python train.py --n_layer=9 --router_score="sigmoid" --lr_router=0.000302 --norm_eps=1e-05 --tie_embeddings=true --lr=0.00046 --lr_mult_qkv=0.5 --grad_clip=1.0 --schedule="cos" --train_tokens=462600000 --dataset="wikipedia_en"
Below are experts of layer 6 (counted from 0) of a mixture-of-experts language model. Rows are named router (the router's row for the expert), up (a neuron's input weights, with its number), down (a neuron's output weights, with its number) and show model dimensions 384-511. Each number is 500 + 50 x the weight over its row's rms, rounded and kept within 0 to 999. Numbers have three digits each.
Before each expert's rows: a language model's description of what the expert responds to. This comes from a sample of Wikipedia text that the model never trained on.

# expert 22
It responds to: Conjunctions and connectors
router:426490474505626511492569419507501530445536442510434417472507467507489459485523462435496541536562409525551640567470493448403525492485490577425478521495478503506471410439508548514436445508524478558613415502498407507486505509444541441486524448562515540441480457480374420551511581482487456520488567506446429508500529551514556416477538531454465516441566511419356418556524457497544512399519
up0:482384420476540496503505597551473482445487532442608450483447523454463522477515457479568506561494562534448439478500449464506545523462505529424604434558477510502479553514469485506496502493386476466473526489497530424487465501530493465511431502488584464480493543517534543532636466396507480505495517589497481538414553493599511399415531477528564549447553466554452477469437443507450489348527
down0:503516554532407432547436469426505524478498557491529507551454540561491593585451486534540470408549531496484495500513517523470484436465464533423464583357457475454514455611468468504554473537487492538522549531449481459386556373474503505480516466397428517481467556522431393501540511512478450442613476476507534588483506572456532498466432424539512520521563490386494608453464469449452506568506
up1:473500463572478442489488576504414505452510523562548459436369509478523504556515474521376419510501416487520524403492528531485435448356538452463461432538487510401421557504483558470514454564476436515449461539525531471519492501501499538591509447476509515444493499447476415475542416535488442423442472537540469504416515458465460481510523512477599532547658549467412540545508461482432483613473
down1:532392569461480538498529399542531518508506559451504576449523509545486456368560546473674547497606531461623475582532465436464521523411541529533435506468521466556447524515477545524505505540513483521518496436534572475512525559500446507504563441510459415488453588479469454570580485488612508566442536412514419526592464531447491452560545484527505543437524525527521577438438486553539467497527
up2:441570555437466396498554484489548486573415578630579456493479543569571469483518502538586480495520495427430446627489472485505572483435498499535456437601457465437439481565522585491489528467434516458554428515524566567541568431511484465520474515547492548415488436549595509551546527577568404482410566505557534535470475474472461501482422503508502479501474573529362458444458514501489479534545
down2:551520697468371548553578449412501610521481568564549550444524532453494489552530491551545476496510506493483482506517511483517416561560473437562539518500482522481570504502491550592483541466544458516504442539499516497530520475522405536497474463485471485636473527510560556470517537472468529506453493470525423505495615476536442462445465476513514451523534524537521438429528481486410446353542
up3:562539464545539482464521555415589494584391527399570567469473558493498488472528472435517508587486491559517451527390508522415583545465548523540550478564463609481601530512529637496495432511456417469465497586474472500577600538534464558425519471406585471494538505502492483536499441556406520450467432508553497549503461498600509452479489442500481562412485579604453536483566534539520453425527
down3:566638462539479336486481486464536539536449535575590409544476542427450524398490532430454536467530419582470530494560465546607491527443476569544537438412478392492454436494492467493520420472478543490436424496493498454464494528499474503503551508429479480501504497494461460498517520506529443517567516419462553619480515498513520437470520553368483526417543524510539529425542524531524476450560
up4:506470489515441517530612662480463483461361555560550543553492536475417434432592430488589500613562478573430548550439535525552468524362410505538540518651519488433544515495525511515423467521525604453473481476492506444520437456433489439453490453525610447520506449464569579512492485523541429474500547497482545490519566474466541398473577559433503495511500472479534414448549426421504453562477
down4:476553473462418521522502471369347520532474493596486540487443502515559523551586557570488498532565475475525441467494470519580517520527446516518536441457564572488463624495525383471428469471513594603507500498556469447349491484512541496527522544521518486555481524539417491479485487525493485574515586616457547515590515501565527554549563468457464522530519426587593540452452499503445497468447
up5:583513537468537492499474450449479550485626413471540536432497509562479508463444601567484444430535478518485460388554450546655520471489563531496570498470429485544521435508476548487549446419525512500503528512464528478556510483535445539431441557465487475594566517542417412582466476538445398549438519543564558491501466476497468443501500456530555507581461503549497467556550405542526518499518
down5:409460500621396493505494506467404509435416577500421518519489522571499596616497514473605524594480420545471440550560530591452498468449520470503536468457512491553507507463512511509493473478480568477505469447474475479490519494473477454493470453468456535416484444388510617512527507522531446554512596533499530447519524496505443532567597508472565516468427528422475455630442450567464545529498
up6:574503439487577464547444539469522604500500556509386544483544490491490506448517463399475482504482452481495521463550487465557476475438427550481505548516485484530528371492475531494440503397505449597452547566547501460519506485495438622522562475495532579549509483531473420554586454570526461474439523444504400480374580510483499537523516463450503585605526574417500546559549475500578529383532
down6:407461406526409540470526472489480430497530407427566571450588446476538502486410512513471499538413571538520412475512460539523535553530483451560558431548551512590519542521499607534572570562448442465443527468531546458541525492586525432549471594453510474429496491372518476431512573458520504574536532611481517473445462482591597541491549471459478571549499457655557524455493599537464473585514
up7:518505493552507471549550370505466577599541429543446457506518499425535591493475451474494568551558472558573490489471493477415403485478514485515585451480549445421475516559500499485471472492457513534517567403480458489393471499520487386418386464541533446469574516490492453580479414532499453543476491512434603500564530453542482423477479506484397560505488441430519463518476427467526561535504
down7:461517487487474499406535523602545492456471558551497476513592516512520552538505448475464470509474528485465396561526458555538523499449464597476479490514505412494417552422504470473534537592465534504556445486473491525591528470458554408487472563559596591515489464503485474527440475491493505491509538460560488345607429513491476653534579494466485441552584454551509490491502529493515462560547
up8:521468427508516541447513517435412485538458491504429429479528577566494432388482511510616531467498519460437515458505491427525512486449415477557486475527485461638569534539494556453497565561539524588468474439482519517532500524526426534550578559492434527510493537474478446518504536458467494480416487468457389492599445494453495572416542525488502530498538397529564522442533440480523485473481
down8:458464596490632537509527615465549519476505505378527495520519518614473528498476531506535539548449511519455459467415518468489511455498472481470593465386516544548435478547487468479553521465496535525536574512420478574613515546522499479534489486458541399447515582567516507446536517390536500495479478436539490488492450444496512504489531455621523499537549464551510534455553410510481554506430
up9:426438562433546382534407601555572586552494512482520452423451500473415439470400492492530506509553475407525473519473503398558522545481565506450474399441486479536462454460411468473525557515516599396455455553538484571508510397459570484500518470471469521438481507432534461543459428495434612490451587501467518619426527579472465545538549575571585550571453575478414464549544438515465461483482
down9:488397400498529465510496449528528509491521567447578509513493427552523490628546476606422532524563530465466473471485525416508540513423460436445550470443526540471542554504561539412405498542536682431547516492505503526502452474420444504566558494540462459443483530596495494475509509483457525449526525486433454576535474438508562482530519473527589443539437548496463562494464435434533502527417
up10:518553474503533453483507484516558488488466483532486443489452460474552539439532513419485439554489477586471405476492435453506486508332479447495397492575489572530505416438468620562511455470557543445522468589523632571545481535470473436496529472521477485521429541426444440519501370532460573521459441448569482516516507465403537478474533456670480463420622528488417512520536421396594500518532
down10:455511534592430540557516583530530526542483570519537413539518531421500433548474472408447466501469516555442464605460464410465551456582462551404511623452542535505444493505389407478371509386485462390609570572523472522385556472515527510533505564548469460465561543538501560491450523567538479518521506480423574473480585387441437536585494495507516429508496445530554507526509490544512466523483
up11:481564565500492491483477403506465437466469427499609536430509524484392531482506592539608454470533459595513492462533556551434490548467456568567472527533532571475550485458583619558528512423425519520530466450523585450497563533530554559477507502487528489456459524479511516515487580479524398537510460513540484494419460599577470465486548502562474480541478524497472449440589546486449422509589
down11:575516464528511510508604445467532497467543438519511517488506553516503451483537531486474468538500496431603465485448575452470425534560493491607565521477460501529544531482498575463461485595412454405495456497546440469536572584450442522442478484402458481456584444537442517518469458562554522568518438477426490547474572546512484430400578498453546514517468478497514564493415480460577418561497
up12:502446556549536620522518501524538533539469510540528389550453479506455499425446502481563508543489460528520466520477541457433549500580449567550508512519581489540460527555556528576539449419525566447497388535447497478460483559506510403475459528490531488521507481489467520481416574413478519537450552417522475496494474403589509498606433523526535510447598494482419490471596463487417521458504
down12:519494450492461528474400518482490525486432392519475549497511534534416551431463526478588505425579594456508472474594463538480505423367566458535436545539447536483457466438440507549474522562522533579567472421572497536561503527475413498553535507412511469451493515412458406576508433476460484534526563488488477482500483514551509449515513461555531559481495504489496391487499406470581530449471
up13:467527535463514518487530535439479520496474558584475471568456537511528549584528516470531616529579510527477488494497479528483557539519526443477482486565493575503450557526521565578445410368588550399577489514471540554483590513475485402496573489427515486493399522523471567554455448481419465478454530508490494419567447461555478531466533544530476433492533545457562508462506477561510513482591
down13:535502523552383526472516483484478516498553435503476489448551543462403366504436595504565483538510510493440457483497552585453558495540422508550453499514513452504475543436499615615468448549555499529554520469449485420523451510534514537485564514482543455521478496487512483576564473505470465512518466510523600489541531503496501541540500556591497567568533526521468448476462443468365427449470
up14:479531487532448564534533438477484450523463411496475523500512487543535575513484491453473496437545522416412444511500497492495445535562579475445513477567407516578473435519487539470458568503406557471557479495381566602500512552485432496487425455448523551535420451464475535486414475526518574515519532486508504511434506467494532516483515452472512470492398434503519435577603521559467450477457
down14:518647415439429462433580572552398467394483540498448430521500569461524516531435411442471471414412489461491559456598476508483497598500481619507454515512459483530454504489584520620483484551480471468473481628487416570438590524451535504413473560480545527510532414449465463546416438525431488514503547412460525489459534430628526542517493541544530548488461519501466468518574491435566507387565
up15:540481570488505485513454523381578567578481474493526479425483424494464476493488552471496540504533424489393467486507533519485435488514392479464511560497524459506520559521482482506542361460496530623568445498494400476504535545483422477467565531532528439511505442530520506516524454537577413483486544457467486509454547552531512483440499480466451561408471532526458575504576590503406543509553
down15:435479487517487498509516425529556553549455584508505449486532508417468549491429572596519491438489525599532435538518522533529471477581598489523430420435535447558519469504506508560535502517417467552565496534436463398519446506544500509484510609518554473586533428423450450507492454439501593482577496545589522478529582488453548501544439464480521463495560440527531526479511538579550471462557
up16:404477509500510488563519535508519428557603469555462539537594526391495476487589495536528432549560555374536569536467514421541477490451512604506428486500535481490504453580439505530523529540574499420472474552479435492391464437507409454484560496547478500506539471398498518478385546495560508480451507551555528406506455573590439546506574510502506534507538514488452472478535488496523470555451
down16:455465484553445460424603465538479419513552415495487611529495551537365504480418469556525516580488496465490511538505578543447489361478554558563526481544587473493501516533509448521522482534653553539515528419489590468517506472458440521489444600529517577487435461456441548525531476423545548458513567461498446461591532491481472423533470435459574510455502448471548464502465541491448568509468
up17:421531628558500447582576566368460520507569490516444452501492622515513547565533518524570582524551479485477502517591466505510585479506526524467463524424482502439561457516483473498559534418434447487482528548497446529543448542475474471557450471545515479431556479451573479430473428509487605491552608431563474470379454506509485444398531506429476471509505442616492545492583548539416473486570
down17:511469491485562673440515475477567454494530529384518551513497537498528500438568503357468517520470502560514503519553544510516571403416577468527530615528567510442563553554489413554433609501420374513457558474512417521441403471417545489474565533514481575468444539556528399473354564461424522484443579496440490476518466556494475546419383601468567455535492458585516418547515529502520489508481
up18:551608516461490513500476504541529556462552393561466503479496511495616512475478473498478438487587633449486414495527505515589468476523564495459404571495481484518581461478534478538536496505520526528564562532489602555540554470406522550518494486532492550538485577464493546472439507435523532516474564452530478472470458481574521504479507559483506475470454531519451430459470493498599411529539
down18:540502546596501516505455645361565475448465402436487512495455506471531480438491533541569510579541509504496562526443482500456500508533416522555516489631425511544509454521476486481505482473631506460466457627497511498557543512549555488513467445569603484504531461450468577508540472495482466476444478551510436512517453512473541502499519599522444481497523489498469510517520462476429601524452
up19:461555469513526421500550481492447470492487410540538600452525471525469504388522442551405550597455493441468539484516555587507428615447407495505552518564494526421464396484531532512481546322476545407479515549479458422613475538467464442518486492482458543491428478504537531514563437541594446431469475506497477405436488472564489420468482515483510459474571501512504491501506542444513559509513
down19:486523482444530504557420491485508449453448503508457452518517560499494514456466513465459594516561466506496541414462474518471511528417414496563569481470452614518468512385630487445418574591437571473534537494568591526465540504551461547598438423585470472533471482542477490629510491489462454534536465409546564564466536619536568548437538474465409458542582427539512556446546472478499558412533
up20:436466511527444463614494464490515463449468490441466460520512469476434527498407486490468511500589386591534590489545501495465491546551506461532599492479481433519503504405451514522454494452496495517478504427512543542489479383505529462553437516500492504416542386454439479471452462528538572492482443523447475519443565539531526518416563480507493564619456494510522527486378492475407474560495
down20:468455469529481535461507497635503465485508563507537471476514553500527517558528408489479435467439527542518385521434551495474507474483509517422545489472506435532507527566456485472474540525500587492523478468505429458433524515471564380456553476523581458444469474596466489537489494417567527497469443438402374450488373517446471506440469453479524383508458466527532516528441603502554458510469
up21:489520527566534456530533486522459516437441505546494567404496502423451495508488485464428466649545572544589539477490533510533536518379517516513500485522457456429533529470542490460408539527556527381489496530513457477549408551435430502498499465483434401532471516495580451509527476490491514453434482472573516502505478610469470441504476501512545371522419506456471463517529487490493463456493
down21:387447507516372485478484604468542559528445502513548487528421546596520523511415478505497523561558516573537493622543413464446566532483451565506569485567514531438454371627563429494500517532563511488533471529568463448444549531459517502545474517485525529517486424522505503568546449596470485441531575565512496420524500467513594482538442543539541542471440516510475443434479495544531558486526
up22:515557507528553398538510439416496494565470480514461540458433545512425632586476453479539569462539489460513488638476436435370546442406475453543523503450589479490547509433522594522447461568498492577554529481539512451513453526461468581517537480484470517506528463594514465557433485577448448432498459453542528505515561460492502446532455514547498533466551537532452438482550516545473486484488
down22:467562472554402559479509429473431592473433487554498524410498463490561434443401490476487471480452468502494474448495502470520528572591459484532455463436502515551517420474528473522494440531551564509467538533470489402460484488457501558555496487469620504470558516527492459537545454570440529504516567551498604558516455447549454523557504517556526514485431494595430414490516380411425455490453
up23:507426485510477569506520586405465477531472503495420394536553457444488440583547494498456566631568522590478384511507504497485462526528559556462524565540582556505507486467462460578514464453562507442533514571467538459490470497543391395442526522539472548532497480518530567459439438515526432548442559561425504424441523587470495493395532529505493481639462563528490608483419483570529507491478
down23:495594509534393478445522414469504389516584539391459475521440514487513443434536525591491395575522421498474533421416554581468567435501461539548527448509451474524550456530569568553479510491516565506499477396493600415443472473584592430489557516511535575528468556445465487541495496442512427540519530491437466484527497514513576455485530396509476457591482487553503556520489593547463446528453
up24:530434452416470525534606581431487475541572506552459552589621448437500617525550414464482518484608491463405486418538527448502504513422501477473574506590509546535473532551570552519482446481515495510483464484469479480449513452433511521532533510423489498451496524462454502448420568452511475495467535459421479490472505503552483489550527425437467479477543456483580465482548504529441463480533
down24:468508524491552445479530427485485510441459468412519545584436549403437538478428443452352513497466535539458454460439513533467539546532416566509482642462430441481565568526508463446401405581540463570476530429484481511547493548505472486431483503418442402546511474581469479545489502545505369511549513571552441488505615551497552468436585466352593551540534520490594515420545491448518446499534
up25:479576521537541436526543477527443552467445499438474525474523477472508518528452498475500554491531506518511521681477448558496528482498433496499430498587395398486397480429547530575515510477485539502488549514470496476514550493506499503537469520518536535429561482449500441557484548616445510496421455459492556462434593464506428503484505635417467517524491555509539499568530417461420501483543
down25:467473487509462510456542478637512520477516538512580457432494579487512546531516522439463505540511504476497569558486505434538438525470438448441501536504510424575533556475512461563503590563441625517464490464419469485522588582520425608526496429440513404533575437540543488495497480515515447550551555440500508469481436444486436609406536568465472591557476534482506513520494430492494505485436
up26:489528607445490522541591456428463502591608559464401532557580544484408539505520488422565529581549466454517550578484555383457464496506493488519495447519442475504504514472568518523558464514475465515514451552510508383687512536574525456484515389476565563499528518473537495582543429613434486524497556496459510523526444534449498504483501550429333541489461485542514566511524476523460565552501
down26:505444417558416548436464427624395518501425442518462506481502553469418507468421468461468482470430458470484634451491508498511508570521470490508553530459492409484491519401559532555500464519512440414452479482511471442507537489485576482504595480535517454558451422527491509530399464489521497547508539541437545535495443575519502629528523590416436525500446521540523536507477457401492483467492
up27:462544529564537528591507502442465455472526530516518418449522557478494534436496476486572499550540507472503457374520487478596606492481657453444452465589502539481472456509441435506522532559430554526474480441534544539495498441472510452547521391614599494515492560536475469600515459573522419597447436492531434536519488528354497496478484600538482458503521494496457476531460511446486480554630
down27:520422588456474473557502522407466454556511567550565524489477515498452610526496547514586577558572494533554533540484430522424421557493445539462607442574551616382506517497488565456534555458504532474504543525446561522481559582578429424502448404482471525542510455503595532527405525541560560440437566447453463505490488483538476543402480526570543426407519521386538540448537581531497564445439
up28:471600485431560454458460457463461563469575538487505491495490557494527580623591497459570500553486504501521531556496558535582544513442496587439479587600486504519527442491480519442467458444457425505520462618495456579444458432442517534381522597484551526540537484532465583466474520565513507572527525502507493520429504433538398514459515581529499525525520538493513447572493513605500477456595
down28:524544518553399564468487556541386454470505501471493574503619444532525461457488558527539516491519496482560477498532475378573463476512519427542394462489546513542454474475506482490484451509487465556522570469414480556577468473521429515604489560439450517509553441471456533413532483514403576521540539428452500453407498472547518611509494570540519505557535594525491362516428485471511456480529
up29:518499546508504462563546538475464454591480475512576495493446502430469539477502434462439540520498477497520408439485581534504585455489571541505532545592509522495479472538476479576512413518557491451472489478470508507494516471521504506422518466578530507494543481548554539434449492559433529457398553483442456498433553440494497425418548548521559515452431482524531466541576395471485490405584
down29:500576523481441578483451591566536546498507577487487469518561504529504500504450473446462463511433492495545446517587541462407509498510447501454503466413486533475586389503536467559505476496440533471580469523549491575412495508553438548516532497463541440561557455511560517540495523424565409552496540443475518511467424557524466486541476429483562485485523501468426437495479493546409500482484
up30:528524528463507572483613501478568525523515600535463424498428504487501500584547529474501475555587491467503497532518457559397577472448482506448562553555545465540517451502674464518475467509533475467503485630491464496476582448532509521522466483583495457453521492488486512529375503578440472520452486430525542525487451530435626523510482552522528483487539583589519555533508552480351516516455
down30:481494497436556393429464426430491493559423448414460551565485613444418528494477633525498503450453422565520503451491537672467563537480496489548581491494539459551533488468450484540470438547450432505466488467526542487459369528494488570522566514387534458566454486522439426503487512525555509553508622558469505449516527538519489467473488464442393567482493519415527452540597530491517451490547
up31:534499493506599462566497556489543621509452429467419594464536447462524503533548484437552538469542510429499568459559430463484352559520504524588473464496395436481531599435531476566440436455470483459541523481477373515436468492538552515470478552552432528493614587528502525446563506514579629438400556427534521451526470473529455490438624477553518496490539531473468534626530513507444535549532
down31:512477513577463505486524506581593529513436477512506492551434451577444531495492463474457478501536497416507499530433527652537428493545504564463478509492509394535553537496487572483581487495448538448477414351496548542408518469493478500476514639485501571539460539583517507537442581467508570415534514423526394405490544459380532480501621520546507538530465497517481512421522555606442540465542
up32:451427476446448503486587604462445459548526551536445533503548606489470408579560558414488521499500544530444514451471398493405540536495534608443412516546487524500454514580574502511497516467510530505522425593471450519426524420514517461562481524645607530558499536453408585532544553522511553580446496487525402482394489474479487537488521456515569503424585430566510566452492508519459486487461
down32:506472559544415500502540497418479528556508541563585536562521423479410518523472469529508463537516464448541534481529535539590519504456567538520505501549519522433496468503580498518463485455563465436485525481516611472408551545500390487470449535533478441473513495452548520542515472473500521468505560602509461484543487361498494517493478481526517571467564486548562432477429597579537506437532
up33:522454503523529492499480428454462548538561464580418382481494475527451513456536439509615555582481505568351520534513515435505563561479436486522556464524514448439486468626535506488444403449495566409506453427483450389479620620433541458446567554596539449503613611484449488530396481515467451579524454421586505527473513572465504487578580431524426461462470435517437570502501518507488465500479
down33:438481477443516437568506499476462531571541479471422515426403491551512509486528498569413429488556510480429558611534434468466514482417488500573586470494526466404453418582577462497557586540542450533483530447641477418484528460417504509528482475540526498521461508524527450590559561490480410557516558458445522469456484442502517444602502466427482506486463535528344430483446530513419603578440
up34:502480493526440609379446453577457524521520560578515470575542457538469438575521502519470459574522568630505467502502544479514563466503401576519549419597522504540492571529560539471525463524477396427533490438511536528471516531543534453482537593493481385539529510469437490516503523526487576529517540459470564508472489472443429482482517508476500449515480514454506423495503461353510464553545
down34:452592503477437507539401510475468473518466517485521512507423499552580566539518532523391389471479478570369538503401464440511515532385526550505573480478487497434458460601504467518468563536529406456507475504582459509398480501553504450441526408517544496543451543527489532411443499506467414527632503474435507482452455538482484471578462601587464439472488537512498527510557522559541583485452
up35:547424504603532520525547543488387469520530550480556478510507541348510448466463473553461563553607555468491521400529497406535487513494503558503525535517538543513478484422441460523517517498559578476539472432436540571424467528544492512503500470563552540457469400512500526472463437463524525598487498436525463609414517489454402568491459538363474547489481532518506395533507529511505458563536
down35:524506530430491529426478493429454524505464453511445534438559508475595507543530579561488410566448546566581502463576503475507494513517424470507522476423436522571598564599484481519491519509506623570459448451571492595489550528483431501560501454575538466531440591522467573482566497508520453463521513394460402507469503518519480483429542476484441520523543531488463468566544554549519488523502
up36:477437597523470458507456544462513509519464520451503500475478576380491544480496606512540481572501422557442419476538507489511558540431528493439536505655544498485518483559567537559541442422519493446417479458482502401564542442482516442382486528514473575483522524498501504514507437499494482467494544562469420455510442511532555478518572479471524509395447451407452482487483458529423492509533
down36:508498467469378498536448537556486542450445451482533438575463419494460478411489490520501542505532468497565536494552553518538540452460491449606560457507548490508485468548458495449499499501464548581504522503577485552410451430513485533496515509449402481536518449460457450576450459474476496589546519376464522504493561434579484553491416494408462506512527548453573533511466461471526520521571
up37:485542508507494577515496422601516524520440536524497554591407556524582480460484512481440444506479506475484537513585599465538565503496521537476533480501534575366483434498471460535445440489455587498523461551513420512508489513443550539391400471503453555478565454484531490465435485586491469502485481468419473567422439428529504528534431564533454462540480508473517427535483433527511501556554
down37:514547439645588464504459575572479474496462476510532481566431565528461462518509422492405512512532489448495577480363464505533470475499595485484460512470528459505459391426481508520473410535406526483537497513464514522497460545520560445549496590574511460543483564513483574455442414469500517531472504530471423449497421504562492547460468575540421422458526486442452479512445510560458501547521
up38:361542571436540525580470524500524624588562543523464448514451590440516506493402528581334494468582348585463455581434483431535548435497601473474496495541436533456503505482514589516484506484517530514492530522466444532541490505457459462620510493479495575503497514476520560450460533554500540459481483573429521486437539504528549560498490578555529498586540595545459470451540354533468476500508
down38:490530521499447456403491421547419519426531478600532478482504525508543466600482565498499521460561513511430458500605465521436509463503490420597460434556466506594519419556447513480523405428557622545492424488485529487473467454572543529454575492452552384539449543583550478429601528459520431541503527480553570444536461522517459523484589466576529535442432637559497450528522407493515475494525
up39:530499509628557568469530561554502476480495554466452477426509479480519473562534432480492506489540514499544526509533414570515516553408487538482589520593529455516472524388485491558514460497565404419456448515446477438510399411461503418578498582507559383486427554492494454563457461578438553541357599446491519461470467534524533487487574515538495456472536568453483552543496505538508466377510
down39:497522463440381481505519458524499480531532498523523546534488457580474485533592460551468469610497459446497572411455515474492549490444503549414533519449534459450434515540499441539546513523439524515513542491512491543486501526480477529509516532520469546463518492561463522442496469476507517505535478407444547502517536484550480486540428586544387517586525513479485576498431488470407497445511
up40:467572436530532528484476482563476439509454452503526449539461535458484508532419532477543461541478566421550492482538473497513456509500609400525506463459539438491365531512514424469555593480464476658458499452472519488550475523498547435470583465585344458465449482559512563547463516441547514462435521533444449468589628467449516526517533507560409566546534506519544543490498472480523569523588
down40:501475419549421469515463516459499465564448554426481519488511510519477537505483497516469419413477622519481474540368399446558622494505605556598541493469462434472423430413552485455589451408526439415459470520460450534460576529517473484491490499457528532496523547536491527511515530527463470471511493436600555519439409519520506476479450516531457434461485481526436560435481483594523553508481
up41:512506509524524448536525454516447580476476453491424490437420470530432528551467448481568465507496511454571571526580445481400482525489521587486467508490548467542556484554496549563497492551527517499472485499472469466523578500426526449467507442404414462415496521617437496498503451575491515446424503492557543471531488430469483504509574600463499535483535500518541583522493519505477413497485
down41:543583414513435468381549492457438433424462465559493562479535553514564555453434470433483496464468571474359515473536500461550542485479617622506435485462412532489410514505581534599460477563540554411530448479478568513463479533422512446511508583469576506475535482437548488586487548514461563626533490472494466463484431441437533439503519394557487473440488537477418450471482493437544528582573
up42:462519497498535481486507499542467475383521498479469515605551546569509587446508464452477521522458476527389536527533432519555441428421538488530547525497472418379565505573559585540464493502439623394536543522482490565440516518486515539563574437510470444498496491526482364472457563453459552626450583509540557514534464486431481435561555482414521529533452529552424545616520475452498461483590
down42:510451474472515499514438546502532504449528513496587497460512570489532520527556553478514528493434533567496520544508496506514523484516456474467492569477488494529434509601507510488458478595453506520643466521503392566576484434458586619512543524518530563469492451607563537403549525436490438474501496546646499488512508410493474581472564488484548411474527472494415442528499532526478474564514
up43:435563523536562373497558468521531561538489529502587504436498501435473479509468436409532425484521483422521395467540562552532494443512391517578525487469471475480579524577544461513418482503523489533451619514555447565520509452464482428477509530559490516493494495443420459435458537614484498475492464530468456522552509544438457513485617557499480571431464490501412549468545536469516492529509
down43:439507539579571505546397631516486567519439519463498465511479478474465543447542456532526564459396481561419551530546556467407511467510565504460407562451502594478538400542561499520467486484464479530515563475503421463529384552472516576582520565463553557462399620513508503425480497575447501513477607446490519562374495518502538528440388519446497545496503435577595444461514516539452462410599
up44:524457532489513442577614420553458587554478526430544504532529464485384561531553500557651576511452404461462614521481570527541469565460511531457449441601541539489567541595484549454493519570506497493567549437403510506543542452470476514490585466501533554489515522431530445509486452435519594530498519461488494443542536580596500461503573540457446543519520450498495491482416486510477517551515
down44:527528473510415501482521496594549524434515569468502539505497501550458479497514559488398428478640496565529478498505448504533516470521480470523555430451511436534521512537522502464585518523510564528579470511501520460534507432437535485491469513416555530504482448519570424548555483530489475441532502470565473489452514509481563583492550564513607532539467533565506381501526524458540478516533
up45:558430494485472433486379464660562540454481531526616447486593483447458534477588489480533544514478435503528455557635476541445579492497469480507523517498366546464493483418495584509466522420448364592624474494514481426549510412476528387530526531484480598443484450578534434489532518529482463475453456501526523525572558575517492409592511472540544551543502468564537563545429474545411520457534
down45:523531529565600480440484473484387434520489507507514480440507577467480499469434469470558364526535504551506462471437451555536504539446531573431553454403494429540439506493444471544411456465470475489540519524470518531429482466538491461455490460426528429539426554520548469486520484471467473670507538536461565591513539498440502499527466459476369469492424489397577517385494512489457529508541
up46:497562460491505502434469487484525479601481465556564507429548451477507501452462503493484533533535593443555517467400573433488409466605439494544402478478583513535548497475401520533505471532603533480553529554501458510514533538547527437498495488516544464484364435439506526578495505491595502473609527473498388486521584402455462432359575439572421472522500581546546529437489490535469495444445
down46:465480490539570527452458540421453460563514507623518414430534490502399542407486527541483524468527487543512586479593471462380426516565481381528498455473532489438440377487455522547507383475517510451578446467477457486462382519541556469523576545451488573477541580573572514583522439348482514459478521598550497591567544568494554499458541429485526568511495523487507550490572585454453472569470
up47:493493532572457511567494495542402470508485463476592513503512529512525545509526421430527526543539486506472486411466498485487411478425456601465430551425539590501464492471475534514415494510520524423563427557478510519397529546533476443494464483571436482514492522572552519513489519435523432499431585455499395556493561510536436543445537582509482470423433538414466493514556413468589520509527
down47:522489467547540518460499461431519453525533472550504426510416467528502436484549541577493483501478523501543531515608476616476464502510579460479470515504475581490461514475526489456525414463431499571500571491429536520547540522515438468654472596474521506485455499546450573517491519513491480509492379562549582504415485507524474533454616509536558508535572551482536546436472449501473459452607
up48:550537541490576445571526490479470581529424542513491566505473441471438490533501435420489474477513467432561473406453435442579467493514455491551526470562489554453485662544466521535461447424531578548531418420523444632485545516545539509506445543424539571499488487550536497499424531433477449575475514461592501512541527542427438559481428527561458526548480466528579474497464522524521525494509
down48:534552643524509566508548548432431545436400537475458548553544565523460490580461478558445460520489527488436547590562559573552493561574458491505513467507501634500485416544419611529462509564495455441507426465486494524558454545475499508526509413485477496579399628440516526501575504449489449502436475381584468425445488565511509557432506499481426522479500536503500474448569466448524501551575
up49:518478560534504525545524483436485547566449472532516508496525468536427466484585506532471527521521478471549447520481501539475490515428539493469545464463488469456507581510530501521538512437564531447494413518476521468530527548510476585473541497557481537542524469452579575460569541507546532513472575478480501524442464422462459484450466477380510417506497471519455492484497497619459619455542
down49:462496610501602608464527531559489524514598482495423478526458494468525495556513537498567547458461469597472531484481493511519458476475476451528519529512548450483507404514437416539453594629464572520443514519448434573418399498427642455460497386519583477467516547575540467465448446458489429521496520477502511553510601523544507509510427448532507517543467472549536539502525509474525485533419
up50:467483482563575504527386597524587538528461535453564509500511545512451414447583507506535511542521496463492489526553501470552495610552534517447477427444540397492448556418529499446558602462415539497506538501500464499461527460495567469582456506492611457404490531463402440456534532483498557468461372500462511439462537520493480511444569495527533526512494504514483501584487493489461481477487
down50:531494420445454414475550532475422458548493489458608486486458488639513611524437535593501440431482466489458547541450546466543549534397504516499497482511560367512492423601474476554416494515482466472478547543473522508462531441457539502466401604505475560435460495599535479503532420547459418542595497471467574498492513449527535519506456489618549427557445535448427595549433598400496538544452
up51:471494495583460473561475526432496438549552542468450499366524496581492561475597495502484484433590580392483426548448552511453560491444638544422559442408418526477488518401554514512488487535469546472525554527516442507539487459396519528412591521478498504554407517472483457525472510526463501540497545447521570516499475508493427495501440561550601367485464552508433541433481469468617552417562
down51:507531494555466538502450572426527518582510577553524525517534500523571433456541527595592479511501571554570537486537555479562556551528459533472483549572523556484541493563501463438522452478462463594459557561569595464518467525461472532527381575543477496474456516507503572482536501471550487484443443474396517517519598410592442433457520469491455526512488537386594490503487493440471434545477
up52:535486424552528464502439575405437497499548449396546520364455403499519561468624491445493446524528534491519539498472486579469438520467463507481441510499461456463557473481497512461406497440483510485506489427518436443390505425501550527443489419498531528542520478554499448475512405465571330455522505442505483456463491502446449506497526485503575501475487448478495551523505489493537448571540
down52:411431487461507536522570557509498556554514528550452526456557527475678465606573461578523545538474608552547430445586470578429477427484554531436501485546576547398505505417575424486590479484501525472488517497544543531540540557479433458520529424436477490439549424458531644592471572499503559524446491464468429411494490540513469453521543438533462459551473436441531488444435542558505516526434
up53:463537481527462488554510506538477480497431512483529465411508503553477506417434463499556493517540536380550545543444509519398486435480579611564398538472531482542492569486460524647513377485552518542584441458496607468468500501414573484527474510587468463436516481426480496548350556387534483534517556470506401440579417499474397413476516523476461499604554532543442527455481436440549549482593
down53:575479450443501464525468447445558580539506450475475486531514576441520472467492443531474548494521559496610607529512456516556517580506527543394581499536565506522454558501426436370540472551456513519476547547404460486474530557416450547517537586542527584515487501531558485522527447429517522344430408454554450518465539408542508506487466545507546497479610453472559539415549430459488430566520